config.yaml
num_hidden_layers: 12
hidden_size: 128
n_experts: 80
experts_per_token: 2
d_expert: 128
d_shared_expert: 0
hidden_act: "clamped_swiglu"
moe_layers: [0, 2, 4, 6, 8, 10]
router_score: "softmax"
normalize_top_k: false
routed_scale: 6.32
balance_loss: 0.0179
balance_bias: false
router_z_loss: 0.001
init_std_router: 0.0167
lr_router: 0.000355
vocab_size: 1031
norm: "rmsnorm"
norm_eps: 1e-06
tie_word_embeddings: false
optimizer: "adamw"
learning_rate: 0.00672
beta1: 0.9
beta2: 0.98
max_grad_norm: 1.0
batch_tokens: 65536
max_seq_len: 1024
train_tokens: 509000000
max_steps: 7767
dataset: "wikipedia_en"
Below are experts of layer 6 (counted from 0) of a mixture-of-experts language model. Rows are named router (the router's row for the expert), gate (a neuron's input weights, with its number), up (a neuron's input weights, with its number), down (a neuron's output weights, with its number) and show model dimensions 0-127. Each number is 500 + 25 x the weight over its row's rms, rounded and kept within 0 to 999. Numbers have three digits each.
After each expert's rows: a language model's description of what the expert responds to; "comes after" lists some tokens at least twice as common just before its tokens as in all text. This comes from a sample of Wikipedia text that the model never trained on. Tokens count by the router's weight.

# expert 37
router:512504507542513535481531506530513471482538514462481532476514515542469505523461454459540527479497469461488491484493487470520527474512543520474482495525508499443521511519489476458505470508486493467520505505474502509474505474490506527480506486518529480548508442545511508517505453541514491526508483460474535499504476472515524474477543505474526493516509477481504517477498442527469485483482
gate2:502524482527468532471576473507484499530578514495498511510509486522474497506484477490477500535503512516539465478514487500478475509576481485481537475514495513484515516498520492501526524486480466515512455548449480508443526492513481485475542501505523537524550463509494500479503511532489498501507454505493485507521458478475505486471520468519481469534518512490504512484488517527533527485489
up2:485450488527487487509475541494526501502512478525512492520545520539519503549490509487509463501518481466485513468492499517462537461552496491555489469483528515500503509538542494494509467532512503515471459527473479486507473494537485502522544474533495464488496490567467497521554504499503497496493485491479472488532479494485542493529513458493524513524471548491484486494528448475512469485499
down2:461500471520477501489503477482525519473505501482507478515525465522509501526574469503479497501483518516508489478458492444485478520501534528522509493493504526510471522443524511436519500509507504517475446519490494504465507551478497498515497520485509529515524474502488531527510468508502461549501506512456473506486519505526510482520529489484499467539515449502493439489501512504504436445519
Description: Fragments inside personal names and odd characters, plus It and it at clause start, as in A-us-tin, M-er-curio, Fo-x.
comes after: ". ", ", ", "(", "A", "B", "C"

# expert 4
router:515502480505493523481539510521519470488519526458485511476526526502459522503475476496531500511464470453497527519483493493527487500531519523502493477516520486435496512511497495487522466455463467462529473504485497527480517469501498511506494460492513520533532430543517521522501499536529487528506480494472504495523431444514497486488525497488527474514515501473477533463503505509424499467504
gate3:531486492516486526480475515525539505560483491503507507464544515502472489508477492478503532442503526521491480502532453472488488493505481504487538504496491455486523569508539504476478508493467474522524480507538501531486502439450500496519510532525487478533477487504476492501528507545483479525496517489457479482503463488509451518443494517501513542527491525504498457525481484523519470467493
up3:511528463485527501466476509520510520461501521516489506518485530477499528540513461473476437439545478474489488527502498496528517517479494546488507526513478492499517486495485444510521518533515497505519490511487513460480499503487472528482460511520496504494467469465466524502516447518514536490504491471439494477536564477530492501491557498493493521462531515464512484514476486504534506469510
down3:523440487524521491472521480499484447443522496466499490509520513532506471514526463471478481509590474512490507458520465463521494489505478468490494533459507520547541487520458518453509496498504481478468491504522518497471533517521492490485466472490503503521513499470467513498494494509521537501494507511490476529517512514485494537473469509471480451473488465503465519485450493519517498473487
Description: Short word pieces early inside a word, often after a capital or "gu"-type start, such as gu-il-ty, gu-it-arist, Ch, ch, vin-y-l.
comes after: "u", "un", "ar", "ch", "a", "er"

# expert 14
router:517504505537510529477530523527498466480551517470497528480510519536468509526466452474546522475501457459495489488476487455513536481525539511470484502533512507428534504514492466470501475506490493475515512519480498519477498466497503527476511476526539482539500446540507504534502450541521493525504473465480530523505471479513519473488528507486512488505513467482509505489479461519462491488488
gate0:476533493519539516445546471547481489454483495448540488485525497490503459521488496483491510506522470518487504505514524508533504502508484462489545532561508495524556508533492507499463518485461487542462493542489516541478536496481532517510545482504508504508486482483510511516529485492505534475495470492500529489474453506485541488483504522515468497514507518471472488487475477537527540507456
up0:506524503531522547477519561507493503503505538450505480489511492524498520524442471520494535488492448490527512502505500489502486495531503533487485464552522487453485551508476477501498491508463477493513459486494503530514483508494485519537493488506504516538546451518490507480506495508511444514481514505513499465524489446522502499535510489479545443504562500479470529472510488510527468481504
down0:497499504481485491433472541465487495507498543508551512524512478544498480508474468541541490511475478521510483469506541509478476487531559506527493490478492511504478456507534478462499515501464487503492523565489504470458501517492440516540492464453499499538479466504519501539483530486496486474484510521482466473494478479537497500512516483497490462504532535515511508462489492463509508506483
Description: Table cell separators, numbers and short cells in wiki tables, plus "al" in "et al." citations and census years like 2016.
comes after: "| ", "; ", "/", " ", "N ", "4"

# expert 58
router:496523518529517536485500524531509484475521522454505507481514529527458518520465449470537514475477455472517487494493455477511523464545522502490480493547514491470517516498499497481483471501480483466501503507479508508463495465487497533491503483569531480529527473530507518522500479524535484527502489452501549502519455451521509480488530503462511486529523479477490519472492462522467468478471
gate2:478519504476565463503523493531495475491537532482490431505492552535494521510478449504523520484461500526518476463497546554517489454478514496483516492535500453481543542513524494472518512490519492482538491532491475490501524536509493484521488523482506495480490470498499545487574540510518493514512477506523536485514497500517520477508519484487502481477528489506485473489447479491490524517500
up2:461488480510539503523488511475492525502496510533504479556484471472480471483534542488490506505506509491530488495474512522499483523504480502555472519500471484533540494534470551520509554514522510524477550520498507492479501536496533501490475507523489522433527539484495498506530538483512536511520477537543499493484527495517499513515471535497474527498522482552526469551508508449483483497460
down2:467490545498488514530486470525478512547532525510530495513472493463461492458488504502530496447487526464479442457542459490519508467470456501485484505528477499536484479505495532487511490469480446478486503465514505498481467510496520497470454563507509470488506494488442494488509530527499461513518525515522506516498490480487500508453510496518498475508524552485484485488509521506507495510442
Description: Determiners before a noun, mainly the, a, The, his, their, and possessive 's, as in Sondheim's, Catherine the Great.
comes after: "'", "of ", "in ", ", ", "with ", "for "

# expert 38
router:495553553522490539465531521533501471478552533487481492459509501519489532544474480499533529465526470457511479498519490490521508500488541502484481493534503506468523508510487489504508475518469471466507509471475495513507506487498494506514503477525500497540539434508507511484476500517534492517501510467500536499516446519480499465511506511448488470526520483490462533448462483518478446465495
gate1:462514487520489497519496519521528476505495480503518490453542512503500533464480498522482484492498487503534510500514475486512561467559552521433422481511502497484491493509474497481511472514528473486457529490489509499462511495560515478537502493491493516504527486522491524526471471471476484468485501460465497522515494449541506528498473499475550475521514501483470465514482462516515489493496
up1:460490510490467515510501503545483482499486525500483483447520484503509482467512520528490498491489510512529524462528486466505556484518561504461460497458451483471498494475486513500516492524499472464475524498503482530480523497502509481532483550480492553505527498487471544504484442487484503485484541460477453490467474476510482523470491483511503474515530482485489460523490472523540510475450
down1:481534497516497503539554461517525479512485500464463510511516455492486467499553534501509517513496559473471507550505479439467495481533468522505530454455506513521501454491533519525479531506506466522488502484499501512551456495484536516491507463510480520479495521531453517454488508513530500460488535504527482492476495504509494538513488490546489461469509504495507514478479482513502503483490
Description: Word-internal pieces such as "or", "ar", "re", "stric", "ure", as in re-ar-ranged, fed-or-as, deteri-or-ating.
comes after: "re", ",", "18", "t", "c", "it"

# expert 42
router:483505488529504507470533514548515469480522524497491502458507517503467522541467433508538511488506492487488529507499466488535485463496527512500510525512514473439534542495471486478498476497467483469519480517458511526472491487465506528494487478536512486536542438493532508532531498520527494505511500449461525492501458471508517467502522495466500475522530480495501527476496475495484477459459
gate0:482499493537516516484513473529516506508466574495500520524563463497491499495497515439508495505535506491507503490488442516517500532505498477479424509492488492491516515496567498428530516472510511452500500516492474520488496483489489550507554489508489482492512486502463509498459520510500512557525489513504537494493504494514476508475496532509478509479511534499469546520526489501521513453502
up0:514468492488452498533504524542491509486464489486545492501490523517475542512492514510511481487488526465487498432438487478422485508532517548516545486501482493494547509487459491495504469502482511492436503484525492497569492480525513519513508466537501573500511489475505481497485474509526506500482526482476482475476492480516476477500490479483510459504513481530501494476518503506489505507536
down0:470493548504483505551526495502496487497514516451502519503476513501489509434493464551463506455509521473546492484495554506481516504495480506472486471503533485507542500488479527525530489460496501522504480575511467491501524511478516487512528489453467516522479500523462532501543474455531523468502514465487507491498480498500544443498491494478497503491487486525563502486510512517481506487515
Description: Opening pieces of Latin-derived words, e.g. rec in recording, directed, elec in election, sec, produc, rele in released.
comes after: "a ", "the ", "s", "S", "was ", "- "

# expert 63
router:501506508481523531480528529514502469487548506439507518472536506505488538544445446463514508468492465486499491485520460483514513476493515482487493491529526451434504506492509464459501492491454487510502471522467524512498487487482490516509504472525511488535559441511525525508498509513481454501514504478522512472491480456523497460475495505481530503503527483490470516485491488518451514464480
gate0:524478449481499494480518508462483549473488503486460459486516564487496514492493477504521541484469483510484520538524493477519547472516487471479459478501473501501469533481513506516477506492502511514521464478405502507476474490528503501518483525476478497513531486541498510529547469487510483520493524473454522524488526458512505480499484483483466514546511508522502478514464471538477469486503
up0:505500517514532522515533471494498489509499470462504510490503498501537468507484485516485478460483503504490499495464487482529447479505544465529558509509526508502576526458483507483490520488509495486492516557462480451484551502509493496497508524508467477500476495475537550477519519503475476511543518482515480486479504534557486495494492518472489463504542478524504478506459464507484535535544
down0:495497487556506498493501520538481474522487475539500494513525525509558467502478507499490477518480491461548462471474521506537553480507514543494510495518531532499495498556524522496531538537497572466535487483509544523448462513498527521523521524502497489479469509505528496504514465508489458544539537459494508513503506473477514523496517498504467516531484497517473515491462516493506512501503
Description: Word-internal syllables like ev, ov, ip, tw in common words and names, e.g. el-ev-en, n-ev-er, Yer-ev-an, Hel-ip-ads.
comes after: "el", "L", "B", "Al", "be", "E"

# expert 45
router:486510519535491524467521495545525474467534520477485500470537515536472510517459451466553510476472461448500520489510476467494518469526531526469490497512491487437515515506490488487484458514487481499497487516490485519480487492497500531501500472506519497518532433529488505516507495532519486523508507455469532474509467459516518492480530507464500491526531475467479524451496480529482489471457
gate0:525492534524467468483484499536539511482564500488470496478532529479491488510493513461487471510471489501510482487530505475518538463464501548485495496500474485513492488502458484514508478506514471560539472499444497474515511525483532517537558500474505487485524483477485497512496478474484491493462464499514495488466500499493461517478470502515465520515545479510534441510514480517477518433474
up0:461476542554469497476507472503539498485529496506478529474559512498495506459480511421488468506492507469500466536522487498479519528460465521489470489514529528523492489507524483516552536505513481473526486485513519493489479491461508520514504487475479470474512472481484534506504493529502466546521453474479477475458513508503524496501485546484509509527516463470473496466530469514488529476480
down0:467482495510493474530478528470508521516494519477476538480473486539481555484512498512499496483536505544508512482515500524543475509464495542535525538486476520542548506504516508477478511510485501512481543523491508481527508507509461552478456471555551511532496468518476495480474504483502502530503483529491508525508517523494484455483461492501521499506478474509514477509515548440486513450546
Description: Word-start pieces such as un after not (not unusual), inter, Coun, For, ir, and dollar signs in tables.
comes after: "the ", "of ", "\n", "a ", "on ", "H"

# expert 48
router:490515490501518514456524519540496441496519526449472496465537531522470499512464477513527525483486464508535485497485482474500493504516503510488477489529519487400527554534493458484489472505459487513524478527487508510495475502489481533492524484533522485572534457506489498522483479526514486524507496499509510484531480467516518478510527476469517488529532490478486517477495490535471484482499
gate2:532484490510465505481519469512516515528506496491496497522526547526503474491463494542480558504483484513499540520479479463491444493549476513456519465501502491492485570467477488516499492490507501503543501532467468541541490475493496516479504522482489488512496488479498477515506472477524501504467546477509496474527477511522547412479518494512492463498431489500490514520491507482490499474512
up2:483481491503566510483480459501495513526482429467550519540540519513494497521483481505504527500476479474519525558479513434485468510528467518466521431491538497506489502499477481497500499482485533479532463545514486513524487466482492505503491512499537512512463500469494508531489478497517496560479489481510519506481467543513545466529476490509527480498506500487478517504480524493473489502486
down2:509521537500505486519470488476496528538485532457496502483494531509515512450557501486508546492503499532498468490483454531503471528485454492490493492523483505463498495508507470490482552458468452488464454506484479487548473508529508519512518451555481509506506474453519477529488517523533492499494526503511472500512519508510543517530483480469494488470462514492482436465530495521491514504484
Description: Middle syllables of foreign names and places, often South Asian, Slavic or Spanish, e.g. Bangladesh, Cárdenas, Muhammad, Belgium.
comes after: "h", "l", "g", "z", "k", "r"

# expert 9
router:511508503533516538481535515521515468485546512463483531472504514526480509511465456466541522478491470459484485486480485466518526484521543522473473498526517498442522516519488476451510479511498503476516508505476494508472513474491504524487490477520517490543506432545507508526503451549518489535500478460476530510507473472514534482477539509483518488509512473478506517481497438527469487476489
gate2:495489509530483497488535463471477494535511501492453487475493517483476543520462473530515503524500481521530535479483500498494489524485532501523508505466579420499504526513544497524461537480469471518503517484503480543503493494480502480480486516522528536514516501485486496478471542504492517483546516466466502506493472474490492448444506505530477475533505535448506481481482500485501469506489
up2:515467493495487524444470507544528485478513542504558521490547457524506537489563500526492531518523482499517517471494489491528556531546479513487435511537501511508512490494503501492474491500528547498476532509504534524505465506460497537493536516519506538505486504535463504514497492514525477487501489519496511502512496475527522523528531514478529522508504442524503486497547494520474499487538
down2:489483491507454476462494516534479447534482545468502552528477515501513481522537469512506513505501500502505502505516509495526476506491518515533481483469539504486500539521487501496536504491463595536475520508506534514495522477516465463456488463512478519511453484495505476497505511457476489499522497520487497440507508544527470516517460479453485498493530512493506552495512474496513515524502
Description: Digits, dashes and mid-name pieces in table cells and lists, especially surnames and stadium names, e.g. Stadi-um, Cl, Br.
comes after: "| ", "C", ", ", "; ", "su", "H"

# expert 35
router:466518492506495530478535527532493465470542500465493509474523538507470509513446469489511543489491465470494510523490498498528506457543533491493503463524520505423509529497502476495490484521484503481495524515475494529478517462497511537488513492524521502570489441536488529528513476516531490527491504493499516505524463460524517454461512477476496497523527485475485489480478481553475506490485
gate2:469496518469479487512524520512490474525454482496528481516563539521531527529507491497526505483527500500503535522507537447472484495516519521517506484496531428494484503491456506497524485498446482469490490512560502559488506460469523511517511500482495500536488497489469526492476462508502482520482513465510486487479452493464520523500457499483533491496521504483471481492497468537454535453496
up2:482507486491479510529475488496535472508497466499508534517535500454516503514480506500486488466483497449510557518474518456514462543460503538483479532547529496490504537523479529470448513484498475468461512553527500515532511534497486516484493518485456522499444490503460519485533532514513479491482504480508514523513469558500483532490493492530528498452508533505459484462499483510501527501510
down2:492500480474476524480488491472518478459536477525490466512471524474512511521496517511489467485492494520513536494496480525498488517493540489473468517492528481533437451502508531462531475487487486416554538503479490489494532491521498492497497470517540522486471562524460490448497510468460492521477507481499448491510515513486464513483478481501466477478488474494480507478512474478509459505518
Description: Letters and short clusters inside names and foreign words, e.g. Vietnam, Tobacco, Schloss, Viacom, Togo, Carla, Rasul.
comes after: "R", "V", "P", "r", "B", "v"

# expert 56
router:512489531518492520436546507518521467465534538462490499473524494523478495527463444494509528478488464460498499494491504469513516505497501507517504521547531470430523535500511476501509501498489472482523477525463510523449493478512494498494506480527504494553519451521488525486512460526531481496500475482510502483518478479494498474502507537506521473504547482457480508449521479505486459469465
gate0:508510529498482512516545473530519493525516479501464477517518514477467520494462498498510500471479518491496486494521493516492537531533504490503489530490521487456481455519515466506483521481487484526516503509483516487526465503452429552481504471503474484529506495526482456458463475469560494557539514467517460478498513499559493491501457500446474479503542509497466526512510500503495474498498
up0:470530475499498496508501484491506507507515512519476498528502503491445558498511498436496464516526484508504508495500516525503429491504492527519504498497494457499496500540527501517518502429541486511542505498479473530505468524493459550545508521522478524493534490501539517491534465529477508514496473496487487511459497503479498417500458497480446475499489516511481480506507486469526533534492
down0:491536505508500483491498524492496505508465559530478500499489478516510494497472473498454527534517506482483480497436473514537477502490537534542478508480492525435475482500512511509469504484493489523513522512534510455498535542498487481484479526517524506467469524492523405466521480493484513491511487515528492541540495475530509452521481476523471512487450507481466477503484507503530483515481
Description: Single vowels or short pieces inside words and names, especially "i" and "e", as in interfa-i-th, ha-i-red, Potamida-e.
comes after: "–", "t", "a", "h", "sh", "s"

# expert 21
router:514501496528512549490551524541536444488529519472481465484510543494464518527433480490540528470494473481519493497512496495506521491533515536490496491520504502426489519493525460475502493491456479509509467497492500511498474474474503538505503492520505481545522449520492515512476483519497475542483487490485523514523457466513488501536518504479511480499526532471468529490500503514454463457483
gate2:454449460495503504499514464524514462515513497499496482510515483498510514500503495479554515470508462547521559478479463493527549469527518531474510540468506503488516523489470483475504479494495499456515477537504487508498486511526492536494491512506516512533489490530515525530502527499499476519533546497470563504527501511486490490504450480506448566502483499473527552513506500503508547470531
up2:468467477506523528505511446503485462532477494495494471476488479542502482527496514477556550470492483522515499469471503522496509478540484546492498531463474514500523537486505518496502463479508522513513475541473509518497450506513510539511507526494541537537523492515487520530516522517485451481502534488439523508555476495499470489521482493520453528493471525518484513533487492502461484458513
down2:520496501486495497496468451491507502502476471495535496500511465496510505471502490488486528499547462526470513470476515517504471524552506458555459493519473474511484487504462552471519506515494491521442491479493482442490446521508480471504465510449478525480510504444486492500499491476458503515496523516462508503485440513513526468468489483480471525465490519535543488485486510480485529506526
Description: Short vowel or syllable pieces inside common words and names, e.g. the e in More-over and once more, am-end-ment, min-ion-s.
comes after: "am", "or", "al", "ar", "il", "ad"

# expert 51
router:506547497492548531461527518524501477468534527452501504489495512529493527526472449491519536470482463479504515507515455487517512502520524514493504488540520489447515561489458488486469483523437525502496491501478493531455491476516513514488476482542505506555536430511525507498493500506550500515496474502494528467518473479533505479485512490468512490516530526480481502490483492537484494488485
gate0:473472502518422496466517522521507475517522532509521499481489545505473509467500493467559508491497441504538512525521483499495491469468540562517494523484499491482497540524511469520515491518474453478512503526500506501490524500484518492503506520557498531510542471494451515556471504529539492515498492463511516503514515467507512502508520475503538482500499445494531515493504483485446470500480
up0:498518500499462477476506557505489498481470481500514475488489532519546462530530519500559497508497479513511535526537478489494481517514507554502509509530518482509491516520475499511479502544515535458433500510486508504499482499485525478511487509550519482486508532478475491559520479526497490478507474510514439518532508514481510519475488486456543515477507477517542501497433488481437502523488
down0:485485517533497517477516482545469477519515462453513585491457490499485485517524465498465490537500484484513477472468489512493503481490523488449499470535503484472479489497474514505545495518528457493511494516506457525498470469468493455498485520482484525507477492532479483497516507478500450518525511462498514513532508502493482497489568472507475462520516506471498521501510492553495551479546
Description: Inner letters of German, Asian and other proper names in tables and lists, e.g. Süd-w-est, Tai-w-an, Baden-Wü-r-ttemberg.
comes after: "d", "2", "S", "s", "t", "ch"

# expert 60
router:495500517534504528461514515521533490482524514469473511464523527546481516528452444485538493499503493496520492493508493477523513485529520545506479499511521498450522529506518497492504463506478476487515495527461471535512500482481490519467500461525542505553526441535496528515487495542542507511503498457464515504524461452525522468466518504477503484522506509454479512468515450504478471499497
gate0:531452523499498525524503509475524524480489553508541460478488506552483484527461504501514472514465522470497476471526468489475542437498533525473489493525493502491522473488535511487479498508502538534481505503467521534502516498486519497511465462485479503532431498477513469473513494517511435511481477530518522516535483473530473512528493481504543496487541502502495538484478502548508517482484
up0:524475509481520506501507493490522528505473546510497477481465494553486481533458486488548486484470519451452470512528460477506528460482516580471487465486519464497512473496524498507454505487516536537507501526493496520484511501486521519517492487476485512521438506453514477510548514517495453531479489543503521546533476474512490509530502490497527477481541510502485508494480509513523521479513
down0:506525477486502520524510485481487529498465512553530472502492464532491501467483500498529516510438536499480508515509521530485489513469514539515513528528486507491479537441504515501484513471527523514527549494500485511494473481489462538508477483494523525493503542486520475486514478508490498498434524499524516555515482473521491561479515468549462479524527513483504489534452518487513503462551
Description: Opening pieces of common verbs and nouns after the or was, such as ab in abandoned, about, cont, comp, con, att.
comes after: "the ", "s ", "ed ", "on ", "ing ", "was "

# expert 39
router:479519519502538513464530544514488476475521526479502497486509525502478516516476429500553529494467486492494506477509473474504522513521497484490533518532508490443515529492488508473507513516453495458508458522472498499504480489467488504487478476533492521557494448539520494517490468542519485503509488497507525480515473498526457482503514499453502489540532498470520536476526497549459473458465
gate0:476503501477491516470539512479512504505505514480510533520491567513485512493458472500509548485455515508519488536492474546514500507572504479498461503511488499487449507498486465531513517498493500503454499501494443508531458499468510486512497491554493497508475503471527506567476497512522509482492499509462480484580499500508488489488519482512481504476455513499527535469517515492444503476470
up0:471559506499497500498537490502542503512482510498519490500486493524536489538461488494502559495493476516490531518539511503537547508488531448509476542481453525509491508431477498521497513545556460475479548521479474509523479480516516497509516493460475484476493486458534497528529501518480485461496520505526518503516494510521463462516504449496470490513478446497501491509497501512488529487469
down0:506505516504505480519491519487518485462497532487463469483518506476507478491447525472509507531532490523496524541501504468497468501498515472503475529555474523520482494513504554497505525488526505478492488528529494487488550484518530521513500500513442483480485568529519510524480482487512457528476518488512502511451538554517464539448522509491558519496506461467519481481527519496523495527467
Description: Word-final s in plurals and pieces like r in hund-r-ed, s in them-s-elves, and == heading marks.
comes after: "n", "m", "is", "od", "on", "th"

# expert 24
router:510486520520509553481528509518529466468536523476516511492495532498459535519453443500543483498511461495537507470478478507500510478526517533488466514525536509458516525493510483467496470482490484484494513546492501524469480485501483534469485505531535502520511448542516534505485475538539493531528504474490507491520459474511492492492551486474527492522527476480507550458515469511482503502462
gate2:464509493519490493495526509555526477515516468481476527484531505484511517500465507507510485503509527515498517473516450502558462528503507527513477516543517456495513498470480471466506504482494493503526489503522481483517506478517502512492504519515539518516525488540484520547457548529499414442512487458470547482544496504522513488519492474486480487482501506522446536465493483496460483513500
up2:477471484532466490488538521548524487520514491516490522498513506507544501516500511507510487460529527501460501471484487537545433546506486555501490503523539457504527494514486503500525459488519500501513520517535484505489529486524483529494491523488513498495488494514491515528494538540517449450513510472469571501538524508520523497462477463499459497480464504516465506451514483481491473523501
down2:517505493520540477502469510476478468530482459516522463521496469506515532498507500563483525497476463522499499452474505517490515522535526515503518451495468443540470501503497476457498543479503483510506487503531481530509504529526530513472488468502522503489528485511478447512506518530488441487495501511518518514509518494538504502481529488504498544495515442537488443497476455553489521513500
Description: The word by in film credits such as Story by, plus word starts like be-, includ-, writ-, and function words was, of, on.
comes after: "ed ", ", ", " ", "e ", "\" ", "Se"

# expert 6
router:493512508535519534463519519535505460478545525450481518478517500539458508529467464464534520477490473457502496491482491462517532478516536515475485502521517508447521521498501474470508472504481489463517505511487491510484492470489503522483506489524517473551514455537492509518514447545518484531501477459490535495515469474511528470467548500467514499515518477477499520472501457521471496476470
gate0:471526497512509520475490484507476493501548505463545461465538541525483518505471494493505488517457478486464486504520451521518515500553521488514492488539520503491510508564468483529511489521478493482484486510507483518497514512501462521494483480551516501509522498538453498487448496518504479518491520492537523518521472490520504501500554436563536531483532489495524474502469506468497522535468
up0:480490512493483501536527509522496460490501495496477541504469501510486525520518460461481542477490535479493485486526535488517504504535504516471513502465473463494478535492506484462519506457504489498511484471537444509494445522531517481458526544510520550480484505494492476511513550523476519466532503501467473484470521519488540464482501511477504488503475505535453538494544452505534480520460
down0:514492479511514515518564503533489507499483528497507562482492461474528522511511463548467477469488469535520508499489494464500548484452477524514552511497460500483522480440492494528487529459513487523492506500478500514479517515513498472536497483466463501500520427518515474534549476489491491516489494458482480491489461504483468521517498497487514492536523508489509541483485457486533469494491
Description: Opening capital letter or open parenthesis starting a name, number or annotation in lists and tables, e.g. (L.), Puccinia m, (39.27).
comes after: "| ", "(", "; ", " ", "– ", ": "

# expert 15
router:507507517527521536471529515509511462489540517446482504470512532558465499520462475492506514480500457461498501492486470482516517468521532518478477506522506486429524528499497487480501482503457480491500497516475500535489507455483499519489505460530530479548508453504481514507492488528527479511501467475481515536521470470541526464488507502477503479519537502477487504464492463544454489476455
gate0:522537504450528495484538512492487480472526498446493506489508501447495521483497504521470497514451472502461488528491526525500516535499538433512566477497500520493488506518517507509495512542474478517463466494506484505511511470497478504504515485541557536505495496456493526466476484506506485449507509466531504457489488503485504451438526511537511518491475468464489502521521505504520542496490
up0:499499510448526505488512500498520472524564506481497509509479535469536470516490511502541526510533464505530467509455500509497415525517503483516522472532500516492499511488466528532489508467514482524472499456536524521549494478500485481538523476516507489497526495462503497492480520498496542534534488513509509452520514484477495492489480467508551431509511434495515505517487477490487519509507
down0:452494486542544510445478476452487514496513489501487535518506495503514513471530512481558490498541504492494485464494466543532557543505482525480520453529484570515516485526508489487501478491523512507522434487486524486522536487530508532467503512482496526523534507493495486514529507505507508476523530547504471475485461463504484496535529529491520488489517498483500513493498523500476533484457
Description: Multibyte accented letter bytes and capitalised name starts in tables and names, e.g. Vietnamese Nguyễn, Văn, Alfa, Northwich.
comes after: "T", " ", "United ", "V", "a ", "o "

# expert 62
router:507498505546516545473530503534528448510554528475512509467526533546430527503465454505524519477475465477514510475496486468518527486503504524470506499546487488459512522513480495464470479500511502471482507509472513531487514488475496525476484495549535488534527458524509533533497485536537489545494478473484519491492465458513505487502537490482526481507505494466475520478483490526488490484492
gate1:525490503507453489516501574526487516493540529508421455498510495496484486507494476511487490469530490513540506503489505513483477465490505500474469495517485542481496527509494505515497541468492505528508475469473516503518483520551507508530512477523495490507471489538501508538526478527518505560520476528506514478498518505499484553446460444460524479519505514531490501477529472510503506443526
up1:459481533541510518508506517463507483516507534486508477466468501520511489518505451526437483452531507483520510489518517492537525488521511475496502521521501583515483540559480482546493490439488547466496487494458514525483517514507462499493471509513495532491534508502479511487501493469530488504540503522529517485528501483483486567499492489504498507480466507504500475464489496500490518513549
down1:544528504473536497541518481537502477528510513504568509502458542513479531468477487484459459456493513498493550530523496486498485511478522510481519493524495492443553510482519507484515501541497495489543492482478477519562500512490495527491487488471509451464502509503534504505508474482485524505465495508536468464512530485472511467529526502497459514519445516496475533522514471490525511515489
Description: Paragraph breaks, heading markers "==" or "===", list dashes, table-row starts and quotation marks at line or section starts.
comes after: "\n", "\n\n", ".", "=", "===", "=="

# expert 3
router:492509529525507516474537501534523480481519525480490495459511519542484531520446445476539516494478437467492488500499450490496510471507513531488485481500535499472536533492502490479491466490483485488520500536489485517485486474466484505511492475532503484524536476523512517500497452544527487530515498457500520471513473449493523474505529506468537480509519472455468524443494470526471472478481
gate3:419521523486543497481488490494505471479502506482490565441511506529490484514503451485520493507487473517475506492481497458486515495474500478530500515504507482506528526528516507491500487527524477493518481536501458541515481524520489485475448572517499440472546494465519508488514464498508509526503503494468510469495492508458520495510507547511547457494486506513505500496474479447500470482512
up3:481483506505513505487488515505515469528511497509484462544480539458469470522473513460500488524515530474506487499470561468524481500512530509538497519493548527496489515471467506514537447537514496472486493504450534497501526505505525533471512561487534504507502509494495474516484494543525518531526459513536443470503489489501504531483539483510452499511512514499520510454450533510491486507464
down3:507527520533501497517491530501525540502529530492514485516479540526482556453496513500474544471484504505533512498531516502514524512483516477446502483507495493423492458514510477489434484477491514541493482496501476502452438465493500475513494442499456479493513446501491529546462523489509512483512486532502502507497474478535486480499516467471477527506505511491527491488498531522525527490493
Description: Function words after verbs or nouns in prose, mostly infinitive to plus and, of, for, by, would, e.g. how to incubate.
comes after: "ed ", ", ", "ing ", "s ", "t ", "es "

# expert 7
router:484492504528504529461509522543500482463519533478506506471510519523475508542486465462536515469505471466488493506506459489535508478520529530484509507514512498419531534522497471498516483513459460468519493500480514538466481475472491519475506472528509487557517449519502526528483489536539502494509477479475500498503476476502490465471529504476506477516516481461473526465504456540468482478493
gate1:508481512477486508447521588530549528511525470479531484490497505478486503490500490479515473489459517479477469466521454497496492576508508488466485460481552519491490503504489536521502492518497474463520512525523513457504485497528478520485484467511463503516526498540475501496491454498534526511481521535518511485524494479516486467500492474470492485504566524491535502491502523530542497488514
up1:523522513493497498500455501471534510463494550506489529530517496501448493482508495510550521514500486514496496506463478470513457517525477507497547469527547464493530522527495493486479475469484519498510493528490520491493486534521462484529503492453512478517476484510536475474497550483476457519548510536528518504503509500497515549469507455461512519493536470526558509525533472551519486503495
down1:487487499518538493475465516480439507472491513473517502524474478520512499524478509483511523491500532442496498497490485505510497504551517471509517514470522501528487530502457524516541495514475511473521495530516530480517460534556466470533506540498520475473511448525484515447486504488497502471534571528506475520497481532497498491490487559505477461494530487456519484486486527469476481482528
Description: Word-initial pieces, mostly m or M after articles or prepositions, as in the m-agazine, m-akes, M-anchester, res-ults, W-ar.
comes after: "the ", "and ", "a ", "to ", "-", "of "